{
  "init_std_router": 0.0097,
  "lr": 0.000463,
  "beta1": 0.9
}
Below are experts of layer 4 (counted from 0) of a mixture-of-experts language model. Rows are named router (the router's row for the expert), down (a neuron's output weights, with its number) and show model dimensions 0-63. Each number is 128 + 24 x the weight over its row's rms, rounded and kept within 0 to 255. Numbers have three digits each.
Before each expert's rows: a language model's description of what the expert responds to. This comes from a sample of Wikipedia text that the model never trained on.

# expert 6
Table pipes, heading markers. Column-separator pipes inside wiki tables of sports and election data, line breaks, and closing == or === after section headings.
router:158145126150153105124128131138153152108083137124089157129096157136148168141125161098145108146138124123130126172145135119134110142113145110110167074133112096113189093093131144142118131175140117
down0:140111151117136136163125123151120138101126119132132152122148131102118153137166130140116119126144162111158127105121115128127117133141107149114134154154099141143088110112134124092111201145148111
down1:192129138125137112120134104156125166131124119129130145104101165113095148091140139131127134112133136130148121115112175135116153115115123120116124112109172106136110119096127103137174114090143124
down2:141135162121138131134095100137144162119134113145115088113125084170130102128168150108135102136138119124121138108109102132109103107170096112097101095122159119117108141107141115123179160130153123
down3:094131126099098127123072115121088074141073119177143105149099158108118131129132124147094077132170138155129134135118129121141151094119128148130104107090130135150125081121132121118130144131160118
down4:145138124122159127137149156158167147135108152121153112137108117125095086108156091136078098161139156130161139113145120117138120121137157107135118129152100096143122179110110150087089164117129091
down5:121135151154117141085130102153083126109166121106102112116102096140149167123136155136129093117154111184096105127132139135155122130094139131096093065130110128108132123128116154124124130135054150

# expert 20
Infobox and taxonomy field starts. Word starts in infobox fields and biological taxonomy lines, often after a dash or colon, e.g. C-ucujiform, Cr-ambidae, stat-us, R-unning time, Elevation.
router:116146097137132133142070129125117115141086113124165121108114106102094113121173121145099082145127142140165102144129126116155115117137118169131125158108094142155119152196128131112115106133147132
down0:142116116082144138116122122125093108131155117129141124123140161119121133163119172115143125090140099106082133119148114150075124158124128103118136094086155093119131144126156122134147150109104066
down1:122112162109131121073108134178114152084146078085169113100126145148136096164163147139126149144139119145179089144165145150164086176083122136145125119123129154125150155150141163099110165118137115
down2:085145123138112145148132139162108115120126125155102147168124094123096105094130091128120125124125126137106087146149111133117090168134180127136140113094063120123179133132144140142130144135131060
down3:146099118107119118089118122107086147128088107117109099109140152115140120109124121104113130093123128135136142179131129112162142136129116112154109124179148126129111114112145096099113181103143057
down4:085123119141131131149124115140123120119084133157148148079105139133135131132120104120125123118150091120173139122095151151171142086147115111106113151172144103139114122133133134163135153146135113
down5:144154107106123173132067107126155144134152096138164101123122136138095118171121111109175161127168128147137111131100147145190134130084134142119097121133169116127101127113138126146145128151050105

# expert 2
Tables, coordinates, place-name starts. Numeric and tabular content such as coordinate symbols °, ′, ″, table pipes, %, and semicolon-separated score lists, plus first words of place names like United, New, South, East.
router:156085080115101127113129105100107140112140173113093109164138125158154142123123105165168117164158133168117121128102111091110131128164119174142180128091147169139115148115114127119137122126130110
down0:129148170181127138153155159132128136116121089089156117113143109127166145151123079114164144115125134147048119137148151095110133151170139115108072149149136113152146160097161090107122149106132097
down1:151153100126102097079130145175146110143155147115141148153123116138122147098084097158134102147152144129147144114159085109134058082105161157169098096136102102164135099124128160100132153117135145
down2:135108161132142119150124127129142145130145146104109120108177126065152152140144107154152148117068119096128101110079156152127129100128120132151111106139146159131173162125118122119097103124144134
down3:162143133181151135116070141145116131090070093150160168104154134132123129111134099139134089103164119104146172075130150104081122145163129101139131063099109135121091132120129130143142125148116126
down4:146129117117110131187100108160117136131108115174132086100087149098116099112097114138163128159155098120127135157122123164101100093122143104120130129158122091116199145086079163101122110162140113
down5:116119143161130105106129132129133126144084168143120124135159099118137067154114107104127107145165170119109124169054144116176108141140092137117120149141122087141113102161130145144119169131133178

# expert 21
Capital initial letters. Single capital letters or short capital pieces beginning proper names and capitalized words, such as R in Ronald, B in Boat, W.
router:121116138177138122139090138217119133144102107117097132136139121136101141134138085124171111129166118102134110088133128103130101138143135092067172127113132122122123163152146152137103111145108151
down0:147148129108155135149128120131126129106159129116107163153169153114104143162133121128103121103087104120148130115144130102124109130096097149136116108127099156150130105113095134154088134128151128
down1:159134189117124103116136135142171158133090142136137124127131093158093085119090130134115088134117108158133138119133042122147170111151075133142116120125145115111090138147130142143088108142148163
down2:127139116152126127143142130100115155103130158167140166156119165128133121107075088129082116122155135210120137126089087161115164127158120138174128122159163125133101155094134124150141125121110126
down3:104124136144080107119140111127125149107165121116143144106144098144133107165145136126111139114121147054124106137149088120139130121140128129084077128107139146131127124114172142110132153133116152
down4:132129137151136108097139094134134137130127108148144143132134080127138111126069154164175117125097144139151075093104111119109130117133099139098097115128134099132091135142143117145099108117172181
down5:138114127110116165141117132118111143147146156095135159121150109175177166112105141146150128123156161160124130124126098114101141123083124118170111156092133107118087121139126138135115128109109097

# expert 29
Word-initial lowercase pieces. First pieces of lowercase words split by the tokenizer, often after the, a, and, e.g. f, d, b, st, re, ac as in d-enied, se-ed, Leg-ac-y.
router:113100097139142121151175087163162172161142107115140095079124144123157143146092151136135127167157140127147088109117104169139084166171095146127057165061112091127121111134111111117130132095111124
down0:103149107138094099118126151130095154159116089096056141088126152126128082102106112103122127108111116098117130152153129107133151173124082081117138091164189129147163126152143132142148121138173142
down1:132091083146140171099136110151112133108108119150160111147147141129127143122135064088107102119170145160110135146114128107137161137148061137095113111097102125120158137148077132086139144117126100
down2:120121132137128133152204161185144087104141131177145109151141134095133117091116116102132147130170171136153149135101115147113129129136089097143143118141132110116151105129144065151131133140153129
down3:102114092146114102133118089134115143118149132107144086119143104138145111136126136101124142101107098146145107118113122125143151152111119109168145143103122155187157115102093102101160100105172146
down4:134172117139127153146108089130137157123162106147140122073092108133134103118113098124126110104115119124109138142124143147137115155115162148108171097118140123106121162130124140167150118162091107
down5:138116109152107114119159116149134148133109103110150144145167088124142139146134126099123122118103066129097150167088138119139128141088142117107102165118132131186150110151159149149137149140136128

# expert 17
Word-final pieces, short nouns. Final pieces that finish a word, like l in Girl, ack in track, ted in fitted, plus short common nouns and particles such as part, team, film, out, up.
router:153172083100119116152166138113111102128117149141125100138124120147113091156114170083133128119165125168158096152148140100102118148080128138140086114104115077141119087112143119115162121141139153
down0:103130142132108115110117156114119116152097152110119127138126125091130122137115141141134119174175103125157132144134117096150084145143064123106111152083125155189121169167149119133135106163151149
down1:115109165156147150129105121121161175121129082155098105136077130133110139144123149093138141091070100128101125139105175147149157147133120166124128119183104165138115148175155141141113130121118129
down2:116132125111139117120074092176116119123125099152162152156138115134131104156132136114170126100136147120128148102163100129100157096101160121151118105118141143113151141145131122158099118141126125
down3:129096129157075125136111147107150131113100139175143149152115112108170135141134104103089119117108106100166157180099145124118115118126091122143121110121118071118139140126156124113150108140112171
down4:076100144134111167134120132120145097150141096125141108115129137143080169131140111128106134118150087150104135149128159115111164125124107101146152179042107113133123105082118089115114127119126105
down5:130107121159129139131139152171122126108144107094108142113118136126128122121140164111149102102133130135128184125119131105125099147115105126155109106114090094138109104119083148141142127100120109